Below are experts of layer 17 (counted from 0) of a mixture-of-experts language model. Rows are named router (the router's row for the expert), gate (a neuron's input weights, with its number), up (a neuron's input weights, with its number) and show model dimensions 0-127. Each number is 500 + 40 x the weight over its row's rms, rounded and kept within 0 to 999. Numbers have three digits each.
Before each expert's rows: a language model's description of what the expert responds to; "gets" lists some tokens that make up at least twice as much of what it gets as of all text. This comes from a sample of Wikipedia text that the model never trained on. Tokens count by the router's weight.

# expert 6
Description: Digits of goal minutes after player names in football match reports, such as 45' and 73', plus Slavic surname endings like -ović, -ić.
gets: " ", "1", "'", "2", "3", "6"
router:558549556529493506450485540483417522526433478440538486480472540434435530538468514514539464510530500451564504472473448553473417489469528530523449465482462461418510488492472455490488479427486520485497466512441536552511513526499514522537407522478449590479504484562443478550475521551480467481440526497482546442509520496466436483553565570455514471569543546498567496581463509557512498483477
gate0:494509463513513484492530527526502489532489504468513551497525531410484511591541495594500466491485463482554483447434442528537512491517519485468496497429526542513490490468510536504472491512489514490480374480491453504587462553542389503454532542443425475450515537522468523463493508479450552442504529455492465516440554461437521521549473530578469448526489476468571402494482463507505448560467
up0:513506507486500456395560528487485386511538528500585496516436497500432522544490602514499545543433456473577511507584504463512409534486577537562487487478538499532507527412510461474499532510479464528476475478551455530468531534486491495531512464499454492507540504495513543459562479523485546532501527577501544502546528464498491462483560499508459499489421518476520490517487513548563478592573

# expert 14
Description: Last or inner digits of years, ISBNs, track times and vote totals, plus closing parentheses; also words like century, ago, BC.
gets: "6", "4", "5", "7", "8", "3"
router:597540525487462470423496544435454491504436471471485442475463487512504541543427518468560444472523478467538528474431471536433483515510470484484480454504442458433573511502507400510454517431474539508464428542469551524510502547486488546520421581462463528539504471574442479519416555562530499508451495500484537429494518476521466515523502497465543537532463518459492531575526483518468518505507
gate1:543451491459541470450548556492462499507546447486479470509474486493481481522481468505535496523518536427459477540561496489544522482584455519450493509533464461512402425478561420486526504466512494495562373537540423527544517516536493540485513530489474496502479468483474515574535448510548494503528604523505511473476529459519531498485461538612460502459555466534491502580504501497578561538549
up1:475568507518458508516458399503529464516483458483476600473473484462494473493513547468454528433479448542478480491484509459584535544454518425553483516496515502460523540505488560467474511510513565561445555570487579550498484424447493522492413424544501579534487536514593488475516525457483546498525452497503535490508488459537509484530608477464497516521484455460476542477514518430448499486461

# expert 42
Description: Hyphens and en dashes joining compound place or team names and date ranges, such as Asia-Pacific, Timor-Leste, 1878 – 1955, plus birth-place entries.
gets: "-", "–", "\n", "/", " (", "'"
router:543562545488436514475524526527498538503423477472575455468500527490418570533437510503552451450569458448533499485456480537506409523500481520490432503465433464436492506481489482446467471454446561494504450526438531516553457535487504551503485549439423570489477493555456507503473545550569469468485499473481515466519488522466425498509585511479491521559533577456522559531542511515557505487510
gate0:542545530557493478517512438480472512501474493553496472433488497486567561502516536505499545479460456448493501463491513544517540519451535451485394485496448475556467467507533535469500447508465519575467502568457556533549446595474527538435530524496446545408418357489515522483487466483519480465524508468490497500542565479515437494451446487533547541519508558509471470479487430464488521486476
up0:501527472451522475506424494468461578565460476576536473463480477526571559509482462446477516533503486453472571474486484518538462534548477433453503474504442437481462517474565510405509579489486472512520478492503506478480414520446500525473528498469522532521479459521571580428442501514505459514506463494460495425546535512479497506468528539557471546404491535488464452543466553453564554528557

# expert 17
Description: Main verbs and their endings after a subject or auxiliary in narrative prose, such as took, received, withdrew, survived, finishing, started.
gets: "ed", "ing", " with", " used", "d", " in"
router:584545515560470478470528512536496480513430470513501502506539499435461513505493533551567503513505514412548492475392474528457512540523500466468479454459429432468500548480492469473460518437442554530459514524465528530539478569442450570537444568444493577537451486571414489544507524531510495441456466460491535483459525485500472486539513517508524533538509551440527535597474471505539475482527
gate1:525513503544477549526486422436554488481436531499516516549454530503531465509483537530479543484466545450443451522521503514462539535551539494528470435551546467484490561522587424504483496522496472516480550511496626544486505527483407488471522470433456516584486530460542490502496470467576549487600478508551551465514509483419522430506492528462521429511528567505521435536469467512495474524478
up1:505487506438493525467423455526556463468454530492476446536520560533477415490465527502485508521454485498530519514483499514487485491474489565523456495457445556542524560538522448464426589433485492558510522527546572523516527433485432490513535489491470463487483481511525461454511506526546520514593522476504491494545454431441539439493511461507542497594534520453570508542441471480445493612429

# expert 58
Description: Capital letters and letter pairs inside acronyms, typically in parentheses after a spelled-out organization name, e.g. NY-SL-RS, AT-WAG; also some table digits.
gets: "2", "E", "M", "V", "S", "T"
router:524594574519480465485534589513491508465445462464549477474524533462456537557488540521525469430551484468551481472465443541535444504486475483504458445464461496413551486475498516445486459456448521500496417564412474506523470544430503568490448570466490527499468484536429531518426581493547484522468504456469564452479517530496436474510549529478520494530509556470564508554515487533512490474479
gate0:506530539523474516479547540506471415435482408503556506477484555429531528574491547487502465456505475481503393527522373529544531513475444504497516523480514488424481482455537498451501509451482565479491464545513461542469504570471540599472468599510554519450507469553529515494449617507531524493494498482447586487487527544498484477478468479530525516521486547541509465492517499514467511523505
up0:494511517535509443553531549502473467478484464519516501539465529438489490517505548460455423463508511481460414525483407554580547536482445493513497508464484498445536428435501540397531467483469543498516442549514457513507453534431513536516545577471607428462493485517448573520461547480539482503592544483509546486474545527511491534464494525491463537490511535555504435546446502519465510535494

# expert 43
Description: Table cell pipes, dashes, blanks and fillers like N in —N/a or Yes, plus scattered nouns such as level or behavior.
gets: " |", ".", ";", "N", " —", "R"
router:546536544521441497476515516495466506505423475475554432454550505443406560535449527540512473416568438450562466489434474540500407514534477541518430434495469481446475497466482466446464449488484544499478458532432520495550454560495505526504423568433415534476492507521443519517477546558521490493488503490481556462508493532470452491547541522475531479528533553450528525525521493477555508472499
gate3:509418512572497472492538472461489479526418451568533431570491531465478529466485538452595535464553505543504442453504448461555475459590501447483520517456548534493493475452543396475468419527507499536541468479475530463541457511526579547482469506507436545478504450522531494489459481496494473465432466484447538470433525439485460479501527511541515494550464534439517477531504437444495479502526
up3:542447424452456463538448523437495443470564454564524482520550480494486517475495509363478541485489469578511494509510507445458519489430489528461477444514461529520492500474560494519534498590484554525560493500504572452507444463524541482533487506507499628475522441523532528513538484448521511451438507491509506596540516508482511531429457502526536437485520568506460468504486501468543445516523

# expert 33
Description: Pipe separators and closing punctuation in sports and school tables, especially the pipe right after a place or team name.
gets: " |", ")", ";", "\"", " –", "]"
router:526583545503444502467516538506440508516425455461548447474505519448393529540458564502512493416542446446584477505449490535495403541507467511514423441498461466451498492519439464462505458465480529484497453541436543524551485521471514549481445555449425563502491516520482533522462540529517478499438495501483551455494505536462473493538580522465516512521541570453538532543527515502541524490482
gate3:556479537514470480472493475525467526519460494498500459413475540466525521511448483569578499518527517494490495457490467554436530482532563456521475419412403485439523476497538455477436482471449532557452430559413546521514482570438498523493426583483516554468492441530422524507454534517537534502476540448465537472459533490467454498530522509535554514522466487448510474486528428519507497477460
up3:497578475481374507501486472556539445499570477528553558487568500492457508495491555463470518523469516521532483465474530514510467500457473490510556503547508509478493519467449470531502481647462457490590507539547499504410488480451481431515480478498508510501453511522515525518478494598488456528471553569504462485506506519449491596517453545492404463511482503481541501523501546394507487490502

# expert 11
Description: Word-initial pieces in, pre, con, sub, mid, non, and short adjectives like short, long, low, deep: predominantly, prevalence, conquests.
gets: " in", " pre", " con", " In", " Con", " re"
router:566551556510452492431517505510512499565415444477530457491483554491568514495485538492579511503504517487508495543464436566469449561522490470547454440438420428473480504494540419511450517470436568536415484561469541522493497527411484525513500554528409555459469489535483481545431543494567491490472502488491504436531496459447457491531519523496536508549487554472498484513512475460556498499504
gate1:494467496477562441464531476432489522525542466515489426451478467510557484513534498475521530520532516503595471452479482497429490528538524581555485552513490522521569494464527497492568517552467552506483505555524551487442586489422532536545495474502433466424534562563477410464516475573521462491439452561518509535547438492533474465541539468533512502526496510532436531545474547513535557559486
up1:515476470530482569506571537424461475470449527580543486461455547492521513495443482482456494522522530484460554549482502483387545508563505520498460462498439432484448498573549473504405538542503532467541522526511486466417533539516447497524492508487472547483464482598582587501457470506437461460518517550489502466485500481482542508507462545548531509481482466552499471475580507445514438485464

# expert 10
Description: Spaces, parentheses, dashes and symbols in pipe tables, lists and dated entries, e.g. the open parenthesis before a year, country codes GER, NED.
gets: " ", " (", "0", "–", " –", "("
router:526550534485455499479518528503438518518422461458547444447512515450395540539475521529526506411541454445592476506438481545499415533534470527536425473488462448448499484491450455470502470449471552469499447556436550506555467525472518555492453558443418551498490533509483544542463535568511482488458490496469546455500512516462458486531567520471496507533535561478540524532542514518542528480482
gate0:510478541610467443543511526561515530491460456542524507468503493522562536540451440456531439519548442522532488453466422535465502526452508492561373450466476481474488492506453520452518503503493543475448483500442468479492506468481396497535464523427473494524429540504495456541450444507498531483480575480462525465471478500535431513509431490497538517548492425517514463477552466524504528515407
up0:476505563527532526555475450519507497506500550492453531587495528525441492447432482543511498482473464466469553498469496455539557558573571528477504503478509485480527522499559511565448535431484472490540516536540471547462504557473508477482447417502506536619425479461540491517488544426526416513502506520519524578450455579449507442544475554484490525492471552494464520567527494443495487545457

# expert 40
Description: Column header words and cells in wiki tables for elections, sports and charts, e.g. Votes, Turnout, Rating, Pld, Score, Title.
gets: " ", " Title", " Party", " Team", "3", "4"
router:585507515520458423453507477494517478531439440483504492464516499493449519577466524502573502543493495441555463523479391526493511472543443494502468452468440454385509498475549493437459471514461513501443456590440510563516487567446514526486458572497458527477484498558414513480477511567557529502531494524475525483482509507489511486592513475500561544493500516415512529512491456487544495493447
gate3:466543546505463583478563471456541450453489531486508498442517535489494468482463581475525493513563465493556518506453434474512445553491504438567431459538508607520519538563526456443499403515501502529467454518501500459521474520506522509512505576542548517498527487525528508534523548524539539530521529502444497471503462583530550520486500487461469532500527497407477577542433511500440396543501
up3:469491561473511544475460478490531500462499552572508501512544477504470506451481465498547538518527434468564487547496426429515441524523464526539457459512490486429438545593507472448527460567434500550468475555466496513525504440543498455490527538460486480479465470488540588488517510572512579495458496517465503444561546578546479529493497489558484456529486552455549493537484510487512365540506

# expert 46
Description: Individual digits of years, page numbers, ISBNs, legal citations and codes, especially the first digit after a space, e.g. 1854, 15–23.
gets: "1", "2", "9", "0", "8", "3"
router:565537514495481481420471551482450502499445464496494437504495527469499562506474589542555425441484448445503505458458410521499452497482421479519429460447463490388519526469515485478474503468473560486483450528445515533492510531475502580495462525465512567483491445543457497511464563500498468476477526511439586458518519467467493522548567546462513584557477516483563545551505490491489531470484
gate1:484491502516497551460498460517503475523485454498513568506489452457484578471502465480551477565497412468548492467439481489579501541509510503517432509500534515507533469463485524487517474457429462509484465524514442508512423509463484546434532499426553536463513475463503564525522531473567528525534474563556529493402544598400456478521504491480597421479504499494465479495531463459450448578496
up1:520496570555457519608587447561494456516470526553488422463412522521527496526493500522493600490509600479477550564471523487503510505519486485542594473476498507604463552514473506458524486524502532520477513526476556489510504519548430478449486519479473476555462549540521474464444468533488555561528483514465459530492485477520491446431483494553473505445514509446556454470447506533561532468485

# expert 35
Description: Standalone space tokens or opening parentheses just before a number, typically years or figures after the, of, or since: at the 2006 census.
gets: " ", " (", " (#", "(", " (−", "_{"
router:564534527541452448445530503486487556542429471521502528474540529518491529506490557514597467494518445503572467506504445603508451544492471461493474484440467414403540549494561449490442448464464544518513465503435519546493473519435529519509489503527451580549435432513468504515481529548535507496480462431530497481491480484441447468546559509507531481556490538473584501512518491514474498443461
gate0:562545483432445513575466522522477501554497544507494465461533474522491513548509500434498533549502467530466528535439481573492500507450463520433488519491478477558527533485536484541483531585514508516461476504456499514453479534509536481552501503539534604514448511522505410447526446437532507551507464492493509535464503436432548600520571482464435436559559493564494470470610513475469472493498
up0:486529429459499457513474490484497588491590509436538530493492502530449503481515425548465555460517485570485509402461589469476513476625551478505496507487498513445593595496472476483510499532470503523527465498563519436504517498479467475506515502505408471555525447511541496548495483475465528503515490482517532508437493531477523564467528538553504480588490523481462559532490433495435449532497

# expert 29
Description: Field names and leading dashes in infobox-style lists before a colon, such as Genus, Occupation, Spouse, Website, Running time, County.
gets: "-", " •", " Country", ":", "ed", " Type"
router:602521572472475434392502538502464537528444481481490544430522537501508547462442491476518475529507530403510424512449419579514504496493527447537489432505449470443517555479511488474488461516470575527454464563426500564512495506489537485493522564442440498462530505544490532507473514569544539461492547500427556491480503508535500511584488529534501525571522490498505491529494467491556482499459
gate1:496482459579536546483456537501506518460432520472505462512480475526510507498449540508524410439486511464553453462554519513526545517431498534552467486518587512565562522589563536511483522476519506530487471538514435522481596495514561431491493492427485567497515507473509485407516458551516507484503477525485531562575496481499566430529487517491567487526502484470474519544491605467427538545484
up1:473499509540559506503460527490502442551512507500497515519526460506516523515602519464479555583500478456518545478508573564487487489528551500430574534528578527511427568448454502481510423517499414482451412520544576498457452501483400514517486456490508504473427488505500511540459511512503479484530548495483497504445473532500455511489519478440550497442470519482577499429585443496459456539541

# expert 4
Description: Commas ending a clause or phrase before a continuation, plus closing quote/paren commas, dashes, and linking words like including, while, when.
gets: ",", "),", "\",", ";", "—", " by"
router:602547553548492459493492552516464548540444464505540480477514581427459533530482544536537458474557454487534498530484499504468463489496489483509466478416466459468498542557546448489438461468414561497500378511469540528495492535497505514459456568523474522491482456566454496524502567554555489442499497459474523486486507458496436442561547571544543482549492521448557544535517468494499509453484
gate1:510490514569461509470475486477511456572494485493544500462434521449427476484508565509583538575442519432521523501531469496494526523526499520492500498573498470502560510479498526545585436483512576539500526482511533486562450427513442524506464453579493495468515513498539482565491499529483405495589561579481500469560486454505564442532506571480496510505499487507475547457500561548581549477456
up1:512500501519484544473440426524530498492543544507577477507512435443442571491470458528529505503496440465531505516486508462481525599501453566499479461542543476529456573487486491502593526471528527525491560455539461440601525474517488484507451503484469484449513508444539533522490528531520452545560552563518509538529472499476579439577461488503468472496465542516462467471535525493562598563564